Weights of a small mixture-of-experts language model, trained from scratch on English Wikipedia: width 224.
Below are experts of layer 8 (counted from 0) of a mixture-of-experts language model. Rows are named router (the router's row for the expert), gate (a neuron's input weights, with its number), up (a neuron's input weights, with its number), down (a neuron's output weights, with its number) and show model dimensions 0-223. Each number is 50 + 12 x the weight over its row's rms, rounded and kept within 0 to 99.
Before each expert's rows: "comes before" lists some tokens at least twice as common just after its tokens as in all text; "gets" lists some tokens that make up at least twice as much of what it gets as of all text. This comes from a sample of Wikipedia text that the model never trained on. Tokens count by the router's weight.

# expert 32
comes before: " the", " a", " The", " and", " which", " It"
gets: ",", " by", " with", "is", ".", "us"
router:56 54 40 41 67 32 66 40 67 57 80 45 35 70 50 51 57 64 44 47 42 58 53 42 33 58 61 52 65 77 32 19 35 54 44 54 54 47 54 50 47 58 41 45 42 52 37 57 52 44 33 62 36 40 60 70 39 62 48 56 42 68 62 64 51 31 76 41 60 44 49 52 62 46 55 51 50 48 43 33 46 47 41 60 60 48 48 71 60 61 87 52 61 52 31 63 34 50 48 70 44 66 36 33 44 65 37 50 49 61 56 52 66 68 47 26 39 47 51 57 68 44 37 56 72 36 56 66 58 59 56 51 53 20 66 77 49 49 47 51 29 22 42 67 39 60 55 47 53 53 38 60 64 51 50 32 38 44 63 38 46 54 68 75 45 52 41 57 69 43 50 52 28 55 42 30 41 58 63 67 63 44 46 54 52 41 56 63 56 52 42 39 42 40 55 49 73 41 55 69 47 53 57 42 56 71 47 41 48 33 44 60 35 43 64 42 59 45 71 56 70 44 40 43
gate0:39 46 28 37 64 43 56 44 49 32 52 50 36 80 46 43 37 47 48 63 74 38 46 71 54 51 49 44 59 66 31 37 29 59 55 53 60 58 50 53 55 57 66 49 49 60 61 54 57 49 40 52 47 41 57 64 47 49 69 45 51 71 48 45 57 33 28 48 57 63 65 61 40 48 38 45 56 44 46 56 27 60 56 49 44 39 45 69 48 81 71 54 50 69 42 37 57 57 61 51 56 65 51 49 52 41 50 60 37 44 43 40 59 55 59 47 39 42 38 30 65 47 55 59 59 50 49 69 37 50 76 44 38 67 72 41 54 57 52 45 53 42 78 51 49 59 60 43 33 48 22 39 41 40 37 52 34 59 47 55 44 34 33 37 27 24 40 32 54 63 40 46 60 38 36 55 21 66 72 58 70 47 61 82 41 63 47 47 52 56 50 47 47 41 56 44 56 43 64 52 52 47 77 46 57 58 26 53 59 59 47 62 29 57 51 52 27 63 75 43 43 32 25 61
up0:39 67 45 61 43 37 40 55 50 40 49 68 62 23 60 53 46 48 42 34 51 26 47 28 56 42 52 59 42 59 52 64 61 44 43 41 48 40 62 36 42 60 43 40 55 68 53 53 42 53 32 50 69 55 51 30 56 81 51 47 35 38 65 39 62 59 57 45 55 44 50 39 65 56 55 44 59 29 70 53 56 32 45 28 56 51 52 27 27 40 52 39 55 51 54 74 36 50 51 57 38 31 39 42 57 55 35 68 28 48 39 63 42 34 75 45 69 61 57 44 41 65 64 55 50 44 49 68 56 53 45 50 52 49 42 39 52 41 54 36 64 62 57 43 19 53 44 49 62 56 76 37 53 34 56 51 40 39 43 44 62 47 50 51 24 49 43 50 49 36 66 56 47 53 58 60 59 37 38 39 26 35 52 47 56 70 58 50 45 48 55 58 28 85 73 47 30 64 49 60 48 43 43 70 35 40 44 49 37 40 47 48 67 46 57 81 67 46 67 64 35 60 73 40
down0:65 51 56 34 55 72 69 57 43 33 48 58 39 47 26 47 23 56 52 41 40 38 54 44 61 47 40 65 40 60 48 37 40 44 38 29 57 39 58 44 43 46 35 49 55 62 57 59 65 49 56 53 63 47 33 31 55 50 67 68 45 53 59 29 45 56 22 63 54 52 49 50 38 25 44 54 44 38 54 46 48 39 43 56 55 45 45 31 35 17 60 54 33 60 57 46 53 61 72 45 32 20 51 45 55 66 62 43 37 58 17 63 49 45 57 55 74 42 68 43 58 55 57 39 47 57 55 62 39 51 50 25 46 40 38 49 50 56 32 40 35 65 42 54 38 61 64 53 81 54 58 54 38 58 55 56 55 38 71 53 40 70 38 41 48 65 43 50 37 47 48 41 43 25 52 51 42 43 45 58 36 72 53 46 49 60 69 47 49 64 55 43 56 43 44 53 50 59 44 55 43 60 39 85 47 46 19 60 56 46 53 53 33 32 75 50 74 59 29 62 62 40 56 55

# expert 33
comes before: " the", " a", " The", "==", " was", " he"
gets: " and", " to", ".", " was", ".\n\n", " that"
router:55 31 41 30 59 43 72 21 66 64 66 36 54 76 47 44 39 58 66 30 33 53 45 50 29 45 73 57 55 57 43 49 43 65 49 62 52 54 34 80 45 56 36 48 51 58 49 42 35 51 35 34 47 53 65 46 40 34 54 48 42 42 66 49 29 47 48 53 55 48 33 27 80 47 49 59 56 44 57 46 56 45 57 53 52 63 40 49 40 43 80 44 49 66 40 58 33 44 52 43 55 31 39 25 38 33 44 57 51 62 77 50 32 44 30 46 56 69 61 55 72 59 51 26 55 38 56 55 60 55 36 36 56 68 58 54 59 76 42 53 51 41 38 60 21 66 54 37 47 77 49 65 66 46 59 37 38 61 61 36 34 42 39 66 51 45 35 45 58 45 45 29 45 47 53 42 61 45 66 59 54 44 53 43 41 63 46 57 51 72 48 42 40 41 51 41 69 47 57 58 65 54 80 48 55 65 34 38 39 61 53 65 51 48 51 49 32 52 58 52 61 35 52 49
gate0:74 66 54 32 60 72 52 53 65 43 46 58 49 47 39 53 61 59 60 61 37 52 25 52 43 38 51 39 50 41 45 54 50 23 32 76 53 70 27 48 35 59 70 42 51 51 55 49 52 36 29 48 45 39 27 62 41 77 63 53 54 75 52 33 56 24 39 48 48 45 53 50 55 50 72 65 25 51 56 28 43 61 55 47 38 64 54 63 48 32 45 66 51 53 40 65 56 62 35 45 52 55 40 37 54 55 59 58 57 44 59 47 41 55 59 40 51 39 22 56 25 61 39 39 41 53 35 54 38 45 42 62 64 60 53 25 51 52 78 35 54 54 53 42 45 48 53 46 50 44 52 51 32 40 38 59 65 44 45 42 58 41 45 36 63 49 46 46 29 56 38 49 58 49 54 60 48 41 56 28 46 70 37 53 54 54 58 48 58 38 52 46 66 36 44 42 39 75 65 70 51 46 68 61 88 46 38 39 53 52 30 67 39 66 59 39 17 42 35 47 56 42 45 63
up0:68 47 57 46 61 60 55 49 38 49 62 63 55 53 51 74 53 35 27 63 32 53 48 51 49 43 53 59 54 53 33 70 37 34 51 64 44 38 43 32 47 61 42 23 38 56 49 63 54 62 43 46 52 40 43 51 50 63 47 64 55 52 62 42 55 38 67 47 50 52 47 56 63 31 63 60 59 47 69 63 55 65 39 31 34 53 45 47 40 33 52 40 37 56 50 63 52 56 61 35 34 20 52 43 41 53 71 44 55 13 50 60 48 62 62 42 48 36 52 46 64 64 48 51 33 24 34 77 52 44 42 21 61 38 40 39 33 45 48 46 71 55 66 36 66 31 33 42 53 63 70 60 67 49 33 54 57 66 25 43 40 57 64 35 77 41 23 64 48 48 43 69 42 53 25 46 58 56 47 52 68 74 38 62 61 77 57 50 57 45 46 51 62 62 38 49 48 46 69 48 57 44 63 60 55 43 63 28 49 59 40 47 50 58 56 37 52 62 67 49 45 36 54 55
down0:50 70 40 27 44 62 50 55 58 49 51 53 54 63 24 59 59 34 57 55 40 55 62 35 64 09 71 51 53 64 36 59 53 38 31 69 57 55 65 64 49 46 46 55 49 56 49 62 60 51 43 68 46 52 45 53 27 52 58 58 63 72 59 29 39 42 26 56 30 53 44 31 77 60 46 57 51 34 72 51 51 59 50 52 35 58 58 41 50 55 66 51 58 34 52 44 54 69 48 44 42 44 61 37 49 58 59 29 59 33 59 53 43 61 61 52 42 47 38 29 33 45 58 38 40 43 53 55 27 39 63 67 78 48 50 73 52 34 44 52 64 49 64 37 43 55 38 92 58 62 57 59 60 58 36 67 53 39 42 71 43 45 58 69 66 29 36 31 40 51 67 49 49 57 51 70 55 45 66 41 49 57 35 55 34 72 46 29 27 44 38 58 41 45 39 49 40 55 44 51 56 39 44 55 44 67 45 37 45 64 42 49 38 51 65 58 55 48 60 61 40 50 61 51

# expert 54
comes before: " the", " a", " to", " by", " in", " his"
gets: " of", "ed", "ing", " and", " for", " in"
router:58 34 60 42 64 18 58 67 55 55 49 34 44 53 67 42 46 45 49 45 31 54 67 43 40 52 76 58 62 67 38 25 37 51 56 62 45 56 55 56 43 48 45 62 38 64 51 53 39 55 65 38 40 37 61 39 46 47 45 29 34 43 57 66 45 45 53 75 54 42 40 21 74 50 26 61 71 63 36 30 59 50 61 53 71 49 40 50 31 37 53 75 57 56 35 59 28 27 31 47 66 47 35 47 52 51 30 58 41 60 53 73 41 53 39 42 62 57 51 51 61 63 58 44 60 47 56 44 59 49 55 60 60 72 51 63 65 37 74 70 47 45 41 59 48 51 59 47 17 54 52 67 59 59 57 38 51 47 67 45 45 61 53 73 48 45 37 58 48 54 68 33 53 65 63 28 61 66 40 51 55 51 58 61 39 48 51 70 60 70 64 62 51 41 45 45 52 39 53 49 49 61 48 44 46 55 46 25 29 24 56 48 51 29 49 34 54 47 54 56 51 44 30 43
gate0:50 72 50 61 42 55 49 69 50 52 42 27 69 43 47 57 57 56 42 85 49 24 55 35 53 60 21 39 45 39 61 22 52 61 41 51 45 52 55 47 50 40 23 59 33 73 64 33 43 37 32 53 55 45 47 57 68 26 53 69 52 68 47 61 61 46 40 29 43 31 64 61 54 41 30 46 40 61 30 38 47 43 38 54 66 23 43 57 60 50 33 47 65 40 42 39 61 28 48 48 57 60 40 32 36 59 49 30 30 33 31 55 48 38 47 48 39 41 52 37 50 47 66 49 57 57 61 45 57 34 56 51 51 36 33 61 55 49 34 60 60 59 49 52 59 48 35 54 50 65 40 66 52 56 49 42 36 56 54 62 71 50 53 52 62 59 46 49 44 47 39 46 47 46 62 65 60 60 47 49 37 60 70 56 61 63 45 43 50 48 73 55 47 41 47 51 52 56 66 52 27 58 28 58 50 40 25 46 17 54 46 46 73 68 48 66 62 47 42 63 43 76 37 63
up0:57 43 32 54 47 53 40 56 54 67 50 73 60 38 65 44 74 45 69 41 36 75 33 63 52 39 33 57 40 67 37 64 67 22 57 47 58 61 47 49 51 67 68 62 65 42 65 57 28 45 56 48 48 50 53 53 41 67 58 37 66 49 38 45 66 52 34 52 52 55 42 50 24 59 69 50 33 30 52 61 68 38 51 44 33 47 54 37 38 52 72 42 32 41 47 53 42 69 24 38 64 51 52 72 33 43 49 64 56 40 55 56 19 44 48 43 54 51 44 50 44 44 46 59 34 49 60 44 34 39 48 41 55 65 43 43 51 46 57 50 54 62 65 67 54 64 49 34 47 55 49 38 62 45 67 46 80 64 39 59 43 50 65 34 42 35 57 34 48 48 51 50 38 59 47 45 47 47 36 34 72 45 24 34 48 48 58 61 60 59 36 57 44 70 73 52 53 70 44 42 74 38 64 41 53 56 70 52 63 47 71 66 34 52 56 41 33 66 30 46 67 40 54 54
down0:55 44 59 45 44 47 64 77 55 38 49 41 67 42 47 51 65 52 51 50 59 38 63 52 42 56 57 58 36 37 52 52 53 69 25 61 71 50 60 55 23 45 43 72 49 60 40 52 58 48 38 41 54 55 51 47 46 63 56 63 58 40 47 52 70 19 55 44 54 32 40 45 57 44 61 25 54 61 48 44 38 52 29 63 54 54 99 53 71 38 53 12 21 65 67 49 68 56 44 61 64 31 31 47 36 60 58 66 62 43 59 41 70 48 57 45 40 71 41 57 61 40 69 44 38 43 64 53 52 52 43 27 69 36 43 50 37 47 61 51 43 44 53 63 36 58 41 55 57 50 44 40 52 39 53 39 65 36 59 59 43 68 61 64 48 40 52 40 64 23 34 53 53 50 42 51 35 47 52 27 59 78 53 70 55 72 50 51 45 60 38 31 50 51 57 55 57 63 53 53 56 36 43 53 48 48 53 40 77 63 54 55 46 64 41 57 62 48 42 38 34 43 44 47